From a checkpoint of a small mixture-of-experts model trained on Wikipedia: 9 layers, a variant of Adam for the experts.
Below are experts of layer 6 (counted from 0) of a mixture-of-experts language model. Rows are named router (the router's row for the expert), down (a neuron's output weights, with its number) and show model dimensions 256-383. Each number is 128 + 32 x the weight over its row's rms, rounded and kept within 0 to 255. Numbers have three digits each.
After each expert's rows: "raises" lists some tokens whose logits its average output raises strongly, later layers aside. This comes from a sample of Wikipedia text that the model never trained on.

# expert 25
router:120100143157121156049096071112135162101129153117102183130153175152146114104117170152117172108098125129170125173176151139169164164146119117088105139083111102128154106130152091065112118152182128131130117195143129142197130176104137135133117156105063116097095118117113101116122119126129130138113125153124155105161199113142094155083120125133125147123118089096178141153144110161063123145137
down0:124127041102134093115187178156135114139055105128169135127134148111091142092101184091115104105129144161123110092154116109135128125157133033148105120079116151125101129173154173123083089213094168139069175131138135065130174143068057156139132122179081173098093125092098149145126160163066142152139151160107075168119115069212097132090085146118022190140159170133115157125158164132084171113106
down1:074095128196093141130134099130127115107094126191122179113133138130077137115143117056118163153067090126153172093177110108119106138163116115091125132091172152141125072154157135166158137032155111171154082125145098158086162099087125121148075138112097091127225149152109113154157103142165225099115069144139156141148087149112109145197084176122163121045084072193093153157129141143144143131064
down2:101165139137111158147174131139143124151116144137121146129152120110100104154135127132114138154092144143149090130095113095092130145114122133126126145090152125066118123184164168141165110141120069145094140147182106092161137091090146115107115113142137108147206109101164082129133053157181156149139020127161125088136179141092113130140066124139087120139155074149142178069168143135110142136119
raises: "en", "ind", "ing"

# expert 16
router:072129129086131128104073037108151151139101128128137166117136137123154111115088175154123141116139140091068142181121094145169154144099083143123123181118136121123094147154135088076121080146152164084108106151154118132129158153131101136147127207100054125122061098082135175112087113117118147116167145087100171132148097112160087140109124152103166179087141073154154153159172093138138133124132
down0:110129142108145091079139085098099130127121088154170156144145103159109073196117099143136192121160143121065137094128052129059160127132070057157119131141154143136131161117202072119129123162112091154118087078102104083066097115067127146144092115068152169133103181072157140160150078152127101100156168143118074070130158173088182073189102063133135071125109128104157132174148118004161151117137
down1:083106123163130201107146122081088154091148077191129097124148169119126111149172136167137154158157104112150161193139108135070122141148139161113137161156136106141104123109145135146159127129115114148106148074111142086088117146165152144091091161213151146139090104122138119165130105152115091127127109120142113154133117132194098122188193099223072118195208146133093154130121071178100114123100
down2:149060089084141141095117086174145098120121140192097116174110163107093157104087073088200105123156155153144161158121206168108145090090125117128111136095134167152084104075093134163165123133146124157172143171181138096130115120125104175138138175155137164114098140173123166114097101175110119162115099167127104079141094152182177171042143092115066138172159066096166107122099136124078162088147
raises: "er", "ers", "ed"

# expert 35
router:082121133157063139127131123104142144102145084085088179104150168159135064102057146121143236088076109137089138143136173154173196095121108133110145151172067173108142174144111093083135151133155138121105151112113164165112176185121157112108099116133067122116096112059153084125116120091139138129116127164189178089186068139145089166097117133113137175086139037131106122168167105200090114138152
down0:127161142106116112100166167103144118169100129148146130084065033080123121176201059141129141079120109130162153115105125094097160123079109124160105151092169159152179108118095113166144115153124164134137185112120185125064108108142078127111141164187081054155077155159107097105114151078147158103125101113118181120149140195199088109104126142140134114113161078154063143168126204082134092117100
down1:137174185094150138187099108167101119108098166126151165117080062129126151144149140132100051149160061153176103179135161151116104164078144088159118130083094094126124145135089144137087191148144098166091116143143125102138150104143097114155125151120187145132110098130115155162062112140033131094160108170138115122093118148118078104153128082104148119181122143139130152111117104121206117121103
down2:169099178177177144156131153144125093124124164112143167098103177106049083098093187128161125138121100164183148138146142163192077124142195096117163089136152140145107111194163151096119141103166132153099160165110167092119100077135164126130168206129069201127134090093147118186158113161136160194190141092085110145106097161154070121178133141138135135097161116131141130117194129119093078122197
raises: "a", "o", "ag", "i", "if", "av"

# expert 46
router:098117158182084163115109053133112112127103128100077161125179145141144090136011132171168147122145132117143127162180104162171187155120122118120103176106194127172153157161108110108115107104231122099103110175093140110149115162122101160118093174134082132112084112096095130098121085146152133144160122085175173114145064141136114179081098156116173180099136068120133162146151074129072127124147
down0:161129081120115115148130165115153094169125113176161129172180044139143076110113106208133130118077131086135116081090124160112173134118134118131112097121110211064126128169124155109118196084124124112100087102124154126090131105105095158111114121130107151138175125150126124110148060177059164098125133116126078113128097135109095098149103129113110107078141169111122138132060152158185147139119
down1:114157109201110104048133137163155134166149098108149092179154159137082123094131061147117096102122147118147204162106124106086067074153110105077143101144097118133094140147141057168103128077111140198118159109103116125176128075110095125107139140134156162135143119115178156140111096166163139105157072204068073129155184111097080097143158087189164147134179169134124148160117124126158128147030
down2:137075150134113132157128175166181139107160140143154109155148154121186144122126134104154154149094123131147094163126117160121104122088174137107135142157141104134132124170139142106119095091156101133064138200122102142129102113198162152138074126142141181142090146186138171114139166074140078112143110120120117108148146104119182126102099164065112117137177112145198122170162136118161138113115
raises: "all", "orth", "eb", "ing", "el", "olf"

# expert 17
router:088137132128097131099103061107103141147122142090122198115184179162169083081078189127119153107046124047112094155138014110159149075157099141121136140089131141144150102144214156082132133094174139082136091184107134165161135151139115132131111118119064100096085062071102097086112090098136147143183181100156145135147101120134076117080079132086139158117134123140112152125167137159091140127155
down0:122117112106127140106123028114100198118127119134098140153097133103135090139091165141199185111120179117171068117144117145105145113054191109155153185164068124115130179150125121093173178113152107121135116079156138141103136147071136133107095134125142157150117192125175124102124142120168091109126133151121117121130100105160163159194080161096163124122163105110151146144168101159079130095108
down1:160165093131101095109086140129175073133135189109098115116125136184126058095053077181180191207123124148172166118134099147157057148131207103148071133152082128130127148104110136177184120128101190121157112108144159060144102090138148130161145146158089113158166135082180044088228183200144111094070113110155188154041149150123069121093122097113079146116154172130147090159114122152069128082129
down2:053207130126145167123106132103160131137166130148160166120148087080165167114106108135121149047138161161200077145112154141147120067163132154105080106110175145130162146142106204178144105130083196104096160128150111129099106146165176141108084083132139120115091115094085028142099092103047152096106151102087130081100108164127080143145121131114136138138127117141116085126109110185172131127191
raises: "G", "A", "C", "S", "E", "M"

# expert 22
router:128091113151094124066123075114130149103103125091138183090162165119114126105092135151119190131116145097126150146155026120180150095147112105123121159110127148112136179136133102118151126127152159152120108150091143152139148158074120132126134180091100058077087121109044168123113092139124096111091115069132145129141114150104094135073119111127129247110122101155144160154158114197138112121169
down0:158095124087079134079090106170137099106101143104114149142095125133076165145158110145108092141133127172142101139128138117159104150130137152089095164095121081102122141149123047113105168199201131102137120155110130086044178134143143178155123152194139117123136159086110108115125148103127085129191115177122116170133139102158143102083093148158154142095131146175148123138172134154128172157102
down1:139182094163098135178129084111156180172125139126163174126147126134123171146111116135137105117141108060125115228186128112137099092081091092127113142104066162125142062110124116112115123109241164102095091113162151143133148143108064094148128109137119146128098151162114119185121157162064176108121123132134115074136117152115147151114081123124111145130132078142176124123103138128093117113168
down2:131158194129118157105106106113052070138078117117154114123088151095131140130076166081118111139134120171087098171111124122143106140091117117082156134077144067159105145125108140109161111137105081170127177119109065080165094154120124134161096132142080113111087143109121116155122134113091121163113130080140107080148091175110110155144114101106130128116136106160105136115159093103075091106110
raises: "s", "ing", "ed", "er"

# expert 33
router:097129132171110170093124073126122152117125135079119164090152161156113123114023178158105176072064152070083113148136097151179159076111125121100118144091145151140167121111151133096111103132161149103103182180138157160141151198133141158156131133142079115089072086110083189122133145122173150130138123138144163179098167133107060182120118151127113193115118108181113146130139116224073104113096
down0:176123084120134121135182174091102054178148164087196095101136135092099134164117157110111116114143153075130100114136139115111202092170116186073164186111121158145126143077083119183111166141092134120136133125138085065097207152110162162112151130121103089155143113208062170092176122105098169109118169130100104150119124176114120149131127113063116218134131110179074162111133103122136095147086
down1:177132121122107077180076141172104131119166106137137163098119154153138096130088119173143033106115107128122127144157139134112057096070122146089113110191150120083124093111121119150132171089120094073132104220141153122136131135133133126156120116182113048089143136205122120121128153142169126127087148104073134101076131106130115112127099160124152124171127079113156184141069126054136162175044
down2:147114118148126105140182157110140071104115139181129132108192160148154124109142104060170126151164135138117099083100098127137107149136119146107121188088167122131132111030164102102173116131120130170168103098114084162159132152121148137112095135091129185150143078161114127198104102080126127179154067061102100113133136151117124138160117091094171102157134133135104098133087123053085121060142
raises: "-", "is", "el", "eb", "it", "ed"

# expert 19
router:087078141148101147079104038130111110115111149101104220139169167144148107086047177114134216108114166078120147142136131148213171140129122137096124164121135111121172148083100126054121091114219149129111142158094152134149155178090096142115118145144097111059130130144132153124097073104138151143130132123142125110140134131133084159080143150092139108104125108123103163166141038193128111115153
down0:152104075190153157168140095152140108144109178109097138121155136164104133174102135104171107091173123100152151148108112116144104131164148154115077131158147128132075207103144090097096142119149113170212103133092092099107124135098136134170067157122140146144070131119143144191115128125149180098176083139143152167136125140140135154086191176096154167114106147114102121166125080121141129142061
down1:166091142134122112124124124121049126118142145120086090122115133066149153099148088128104105107102200081094192100097161128155102103117130110081154086094119177122145146149147141081133165129119092148109107139169162150118125097186071150157102166120158085125037088138121127161158124155108106092153117113094175076121192156125116129186185192118116171125153109092084100076116140152136077187106
down2:117112141103131105057162134130135161171133120089127198152109187194156108146109151151178212130139076150181122156114123131018100161129219127117117163124117114124144094143142141119092122137123074138143131125159179108128150129117112122085130173102167126123156192141097129139115127090138178125123105127138099194136152110125119144108127132088137113176122144132205205134129097128109096192110
raises: ".", ",", "–", " |", ".\n\n", "th"

# expert 56
router:102091127186095128084135081105139136128089162092070190101155115115139102120087107097138167122072126087131153154149107149173124149119097160121152124043151131108169124098150119067136104100169130090115133172120167140139144177110129175115088123150071145073149115094140147138150111090133101131157164152144146132141108144161067150102124122127121169117105055142133121138100032179078105124149
down0:080151116164133121139135144136145122113140172070091141121126096098161142123068092121151139150127159072140124207111086186125130131108104135152174155122100132137140119105103047141166117146154110113156133089123136133126137100143145128158090123193088128050163140091155113047142143106120115149146170158065162138114143166151116123105098140217160130136131101160138137131139132116115130112125
down1:094095171148103136153146108095157147095124204156136181089082170124093148180160134098105112068138119094095109107117168139100165069065149103081159146110139150122106160140136131101056049094135113169094073159146168091141101132134136171134147150105139092089162112058121171143096144101153068135197104184106134095129118101088134100127119047176153145068126152135087107101104154126072166125092
down2:105054161179151156130128153170112102106115158124173113167126139132134132098124119118083193131151157128102126106099168139141135147161083083122095182159215032112143106109152130177118154117195114165128107120121107122080094097166094079150109105164102091113146102090098129122163130189107118139168110135074081141143160141111130101089093103071147167133123123102168166129126100077123232066138
raises: "z", "d", "ng", "l", "g", "mp"

# expert 39
router:124072165160071143107134087120133121118112163122141168110162167166113154061059137101145208114142080094105152127164123139175154181156118141139146137081177102150129200113119154102158106113165132151113115132121107117150148204116104166148120178141108147107073103068163119112084093098146204139151145159095182176152148112124096167026123137148148125170141109145132158156172063163090104124159
down1:151090137078117084175114155093129130145115138088114122210076093112107109159115130108134156118137151162140198124170142131122198106115115101083145147125120143134115087116135151135138144039151158115103102099123119071137086171137153129159122134132174110103158143158154164146127143062181086158146161155101174135101107076123078129157154131078170118140149165142181127132148147116176226145132
down2:109113150143108148191064155158180162087084142166120103120090120131104121107083128061141066048131075172084135145087164152124117099198137100155132179138155145128137160117103155106150145143080061133154148126148122128159112115148138125170167145034067097159141084108111139109052089137108122170123068116190162161095128132123141097136093081122101119188161141165127189082119135155085146113094
down3:123136145131119080093114082150146091117157165113151103133129125170155153146037114097092147128144123105117148139126131149183119104114121167099196094107145106109172119146150092106112159206096120118155138107133160141080166055082147071121134164116122167095162105097180095134142137102118110129129120124163161086163113165180123117082185198115121132116117032177098169161139102156127109118130
raises: "i", "id", "é", "k", "r", "n"

# expert 7
router:101147123141151126112154078082129116112101163093093204137122161147149074086132146129130175143059155151112147138100114170170180108149104148088176111115153152170174178149155088082155071090108120127123138152141126159189164169066114146136143145075111133054118102078122166110084112088171165137143111149117141165098105117133147128092135138125164177125134095134116151153128082228064133102123
down0:154162142165128151198106149143122137123177060164165157135136120190090108154102117113201148101165168120138157176183149097088174209161124150160156133156099120157137128149085102200125147158112139116076131128107169120118063102116096111132135149205187104079156129091099136189117137138104125105206116101094083092176096160159114157130090154157114128149161118125141170102083142138077153107104
down1:112132117110096179169110114182122134153127173173136176138102157125158096153155106156149175111115160146137188109142152112111139138096165084141097090116174144141071180182137126203155149100129151165209155145119125119190121100116137166151092185116171149084080163115066143106151162127100121168114086097113135096119164141088165151095097138170132173084130073067124045094078184102115230113100
down2:079107151153148107161138094092154140098117186106177124129089133131100168119125140123119118147149170123118051154101101142148123137134112157106169145126138092171142138138166089121118081149176111181171105201140117098164137129083119170155184167155107123075122149121128062094185160117158141112129165134084165158108102082188183169088208196191122144169112141103129068099076164159129110082201
raises: "is", "y", "r", "ur"

# expert 6
router:113080184175112146130120094115126125118122149055059155093133166168134101108094094092099140113111128063093170181171034147167202121150119095169125101110154178118194165129121134040147112088115140085125089143109160178157171195101128157125156179135093118059149122115110147111133089084126135129148091152131100132139134133118065127091120136116138155075131092141144141149137119163103117130163
down0:116157108143157146144081098072212137139189077155138175130090068123117117138087127115137112115123207133094143117128149203175106120133083116124089104140118122105108124135170157162113125098173129129155156087151085197135133114077196174125152187119168111108115139105153050104194127170131119175153180147104143154173138116154111129120147136121094059164038122117111091116094142139094083079148
down1:143153094123139131108152149174061158161150151130123088130190153164097113083098096155154111161104055139121144151136122179136159156070122135155149103150068138151110148171151133100138121130127187149078124159070116110122130094109147149132154178154116098123154056177135175173092140072101118158170118147120141111103147150112129168186130183162130085110079118111129079075110148175163087111117
down2:115144149210109118116117056137138143146123113137144136082136138140073069140087155141153138112137106091108153081149157097205142114140144196104155130105157155104137106155131056090116112108152098133196148105200097148110111097091171130142162162119099060117158111154113085107137119150134179102167177120149112114164132163149064134141157104122188129160162120149137177133195156095137069121123
raises: "c", "f", "–"

# expert 43
router:095114148154114116073147062081114115099116163118114180121162152144113099115044166130113159095115103054077169174131113166180169095138132088117124143108148153109184138146130090083130084120153146119085159098110160134204177189141115130142087175112054085098106121078124131135063093053113146148138143123139155164136123129149036101084145102127157146136119121151115145170131013184130122131105
down1:110127137176096132128123115091113152161088102140127122138084104146162154119182194097139136156084150109149097162085150139074100138098149103145109129106139142108131156169151117172147145112153142105122071208116099106113096136166123150112100111143063102091133098140145157076087096122162058125097209169112088124221129137193155141100124143146060098125142127144183145182141143128121118116059
down2:138107145132127125129138161139141132094095130128189158084131073114121156103093114143128138112087158148143107141133110169050145173092049158167148181190143154133139105137140078142114078101160144146102089105099102115144110109111086117113154098128129141124202147166110111122095195189164156138081083094151126103184116103108128134097111097085147135118084156172121128129154112123096167129143
down3:158136080133121083192132152175114119176080088106121069096151165109138148152166147188122159117077152147178130089060126139148167152111134122132138109143083135157083125155121152063171103103113141128147112135117179160121135102078176162124164098182135135116104104133152176195184107181147123079179133063164121165121109116142168155120122126113075146151111133120154156152130140114131165011164
raises: " The", " In", " It", " There", " However", " This"

# expert 4
router:109123141142107135083105114105113167138101122115122214138159123193125113063020212121111182128089142107132120171128075178177152149126108141114145159096137174150159133117132092074148124124175163035156138133114144168130160186153117119086104104089089101088099133088116153097074052089119102130129099166137159114114108136154066090100112148123173149112112058153161161175137081155082122137207
down1:165125119136177164135146152121119099125134160186117150164095118177115106124152170149088087117102130094093159130082133126154143140120122128148102109118138166118117104174135124098102142097069171069144143094206106091142143122127089131148108140134160092090132105134144103162138151121141136104145148136158118100134165104080101073026172159138136137192124135159153086099174093119087069154078
down2:160138148063122137119099141111154121111098160129136059109138134148117108163101110133102127097097144154144136074122106083202064117169064172069160131131091073140133132088080141146113172149112098116125163117147140123160060112136132177110108145126141129144143162118146138147158114139170139148156100198145062139166116134142113071138098105055150144151107109109146085103131119127146107117122
down3:144123155139148142089122140099081187110131181111136124101101170044185141162127125178125152157102159141120129160096146126118086110146191145117119134121122088134135116163086114113102105077161126141130096160147095252092144122112192149111174131121126095155109140124135126105151123064162129168096096123148130178115126182152119150095122139144114147111117117116111153111175150149119104137146
raises: "5", "6", "4", "9", "8", "7"

# expert 1
router:101110130166118113111154032131114125103125164099074255114184112174124046102055151123153213116141142089139120136185089127200118136133116127116117189100142143110131146114121096068120076114202132122151116123118147155166155172115130143135126163125084109080128125074124150138094116160133142127143125122135143178142125137149076155101142138139149196117149086170124114145132171169120101113166
down1:124175109106140099113111116077116088112123118141193093171125128078106169114063090149135144097146138131136135163143130153118060171157099154117148144182127149132102183091172128207163145154094154119151141120121080161105111125201092100127120112062127092049173136099162138165171153096159176144084085140116071144077142138101174159120178109154114138158129112097226091064117142109164119112092
down2:117074147128108145150057114124158155162152104100136099133149119104110110064162100135106106177115136124166176167117126168063174109091139154104172151113109145113115128155194153188159154122069138174065089156135153137168064109151121162094157124122101120158109092116151087082167077146116055160129122095135103080146079098135119120095113164102174143047078111136153192089055049179094109122122
down3:160132055131103153088102139070058087158141147127152141148089112103144143090096107115100100153167141154097149128147126163138130135113140120134130098166076156132179116084113136123181068116133098139116112203135146147177167177126118175150098130128192085096135121134183103112162120191129158133107145121147170144195171129183061084074168088158129110114182110107170172134147072160170111078105
raises: "10", "20", "15", "1", "200", "2"

# expert 63
router:120115131164098152128048105138106141089130155092132192166122119186113063116054144127132136088090150134116130120159094152171117129111110120097095141101109155134156157136170080083154084161163133126095131156148174181148147132131035132115085166118114125083077115132101175086101106081143129162138137149205097128129125159150060177128118131146147148110123124134126196174140092169162138141163
down1:158167167165145106136145131128087111157127136131139192117163197108155148156121122114076094059101132101088144125088148169203066200129110104132103129108182192138167105189098149114207147100104114143138094132152099210129133065104111100127064183094128102130152133137152088111118123161132123188109084138112146179091073107088113179146093156105069131145156148128141113115095102111117158045182
down2:167112095195053143137110118162202107152166112155105134081134137162107099115075115144185128098172100141110182117209150119175014093101141044129154140148093158107118146104124138054155113148124231145089115095097089107155055117121129153175064127182140142112144152183152175138138033167127141158134081114141146101097146173147083087116140116095071105182148074125148124164139170062123121111122
down3:115144193172099103148115165094141069111102088093088144132148116102228075120106131164102093112119100126103092118131142059187140130094084058126175131175162163149150128130106119166157089113156144128095126137133122168150080074135066125151098106099148072113125121088156143093169131059078097110140148183198086108174086127132102107087142122149142117164147119105146067157100077121116094136148
raises: "ing", " of", "ed", "en"

# expert 14
router:105140079118107145102129096083114111174095147109119166102167165204134145104069137103175214110148124103079114145120118145184122118123154133120143155139110151149162172134090098055158133113180135110113123126130141092149140186082109132142083127082089158131123109116119126110100070099121138133157107095159173156166141116129105206097142132130131211119163091090140177162118115185109124101143
down1:130086158122180117123104168089097187147145075142139128140065093097176083123129122184171157128111192130068106145116112105140182074152151070156131118119127097135104206124173101114117153162085101156084126152125118121126082154132119183177116115157141190129154156189121154106162159144075176192120133150138099097201186115106147149118142181146085098110127092147165068158152097124117097148152
down2:136181140125136118127144151146138086139095144105197100166114065137118115106193074110069129174133175031156114138078152133042113103124114121178122158138138118114087079116135191138187117074094136134146144123165145121170069131128136182141097121120104122087115102096149115112123147113096079159218126152108095119088191115188162136130119174111095115123106081110124131127111163118102105144061
down3:163112110139109132166139105093161137136136164153093173127140114157117120083143131121063118038162082094110117128100149081127068077087162124139113148157123105145108087114041098161114169107079161164123164101094171157121097116116136161149156067210138126183107065092115100125179033122065153124106151158137167096112144141170144117168118127136143072061051137101103107127150128107094099106103
raises: "b", "n", "t", "d", "l", "g"

# expert 61
router:073108153154093100128080073089104132102126150104104169111150169168120062152042218100138143097090093041133122151151018117179164141141101099107086196095087142107146159135138072090132077151155126146120138135091144131145184174133170106171128151101061126104129114100088117141110078158121142149132145124114157145118138111096088159122128125102162150102166132147129157135171111171097125149144
down1:183141171138075119142123123064139084153132153125181138133114167128074146082118158102121112136117100076119121106146114121112114057132124152127098066126088106070126047151142059141106080106167106080102111104096138079080137117109107191119114137157060138155089118134120161118117104154173112114122120123124133203118118133105116161144112154129167114145090142116114201093137117128124115128143
down2:146153141186114060102130147095102136122164107156086123160168105175123120097102129130121125123092051105108084153118120163116147146154113189138128174118149144141134117203106129087104051068115153161137166089091135115084106084105159134200139130195138154131102149151121141120085172139128097152208178140124105137119158193124174086123143112136097151145118109112090111105123170172099148059081
down3:111053079119170129139161167165134159141084107098124174117119110164077141100101123121113066134163092128103075134107118096145105141159072078150170089181085094179170074112138168169163128097108102075135140211095109176114143164196109130027114095123183152119137098101177163203093139102207119100028127182159136164127102069171112171142100094127135175088130120204131115132201102173099178111167
raises: "o", "fer", "id"

# expert 48
router:104134140135110114079125058132102123140115147094100207128149208162126025066045183113118184109101096026164116140166081170161119148170125083046152107074146148154105144115122065053128117123140154113139131183193118145113148163107121160097098185082105124085123124090131135109130137094145121111158094142075145110115108126135102147103166148106120130132124098154119142125145127193176111112115
down0:157102097141095146100196078137148201152139166091094144155117194123223078154114118108153147098109116135154109103107067134174107097126166149169142131126120117111137135170162120144139174075107150106148103198202137180105126186128150087153123154125038159134177105173141133146096097113172124139116099125133115143140184113134111126092108169105138163142130121180176157108110155134057080134103
down1:119132066091125147138184143113148131117103168146110100183165082131154121115187127159120131249129145053150158127158137143055164139165095148151163110123100127091144100060122138163164097121022132182115142177186107115139139130112119107170122102116058161168144208131133075137164160110090147129129150091118198139137159140113123103109143060088139157131091113129091113186114205120122114137140
down2:124095145126176154107102143152130127108114147130096157088104174092096129117065142100120141124096119129093112121164142177076154142154161177142171126195072175158118134113130098103093155166132117075144151085117155136095142126128146124162130104123128083158093110133177091117176229174107220140118103146114140130135107075113106121080133180109117148089128134136138200118106106145072135110167
raises: "all", "ic", "a", "al", "ry", "ill"

# expert 2
router:105101144180118135108146114106101136136108137133118184124134149112112061107000177130157140066107104091098147162148043142169157102130137121090119144066137149150137164123135158113122135145172162089168128142112130167131148149148121138149130170100073152120086100100126183137124087116142149133144106113091151154130106129146053155077123136109143145110143188191108147191109088142123151129154
down1:149116161195102185157086070118167160172096090099075135118092112219130119157171079149126093165143120203165158113146114171136163151141127173143119166083085106111113166123125092187128130168174156074123121146113138131126158116092119170077129141147134121104184083120133162135137112137158124139080085090146164165088099134158161151134123143119114129152141152121153052114152093093129135068125
down2:154186169154089099139100100107169140121149133122132149121153176145176113129095116141157112090105100153169118132162094098213176150167169111078134123100112141117076151095154140137160162178099094123084190109165129121147088087099159114112149114147158188131113042127091138115130126096122100168124108143148154111170120084115140136123170177086199106152141138077088098108135131125082130126098
down3:110071113130103165073149088227130181151122225157133079156097110122165142099126135105153119080179175134109138152120112141044133152182120067130160084138111121117107097117196181131092170124088110141098053154131128172139133151157179104143111176140122097127137157146143108139151160184115130130082140150121074123178146124142094129094059177142099145171089107120122126081103099132120147162087
raises: "e", "ict", "eh", "o", "and", "a"

# expert 53
router:103118145163146103089142084134111114120143135136072160085133145152121047128095134161118204143126162085156154111142132138175173129143114083101119149108143149157137118145087131085128109142195159102147141173077145165155116182098133161164120175124087106095113102121117046134109068121143135151172106137142138118110114154143141132115201128097168166147133112135135151174161043189147145126066
down1:056125162172185068172104103107074174132137111114047149163153153180109170114135190137121099123139115103156175120074164173144078100174132122115160150133118117123168148135115124074107116108112125109100149126195132095114124152103170137141144097130086084183089144072095065190121163160119163061099097115121132140105076143122192120178147182093127197157123118081142129109112180108167134125153
down2:086099150131090119135168144146109145089136125041121137086146093147159117115084150152127210112165139162109134182117126107122113135117136144171133137151174181144129097073058120074153086150132102124127164154186151121106156121125154158131153175100159114159112090111086132103142142142134111152132186130113072089092114108104109110130202128168123137118141114156106133123104117116171126092059
down3:134103113086118097147165116099174075130170141121125123183143129112057124125181185121166141131125115162121099181126154206160177175138109116128111085169134108124081126118129130098074188147119167090116091142065153124162114054127163151138123141119122093180098159130181104133113078133107140097157146151135066134121162103111080108169125123132083137130105137067111072122096103142137114195138
raises: "r", "n", "ra", "ime", "im", "ac"

# expert 23
router:103069166149116122104097085100106114128130151085100193151182086145126141054123148117160138113080165085131163138182092112179132113131108133110101136088123127117118160129146087048112134137175119108135131158095126117145138164058108128117101146109079127050120130099125143114099113086149132146145107130116115111164110119140049171137129129116128132075151118144125159150143085172124091141189
down0:160151132118190121133156160131163178081065161128144137143164161149122116126083092126094136084119073140113156094118101106133142104106169056090108094129152101143097116167133058189186154135193150073174105120076109119165179123151144137136129086134095100133135132132146143161104124129133138109125084114141128093123157106097099111093122118129104110058207134179150136152131158109152118090148
down1:148173117157120132157132171200119182134160108117192112138174138087101145121081138214118181106125114095188126110048123119200099066150146130104170136153131149128118106128169105156124122150097114137184115156121097145129083099115130159109082115144099188165075132157073134107108111149152121130115138107135169192064124066136082094088156075121155121124134159130120119133134121092149113122168
down2:163088126115150160107159068137104170134114113081161113081135088095117078118133134111185072132119133094057153116124161124164123110188110118147128090134133115136117104145107159148099169105148117164155099083135144143061111144083141103146122184148128148099120128137107194192163139155125145161113118210145098122114151123117134157152074142173096099147070094122147154130181134116096158168120
raises: "s", "sh", "l", "c", "f", "g"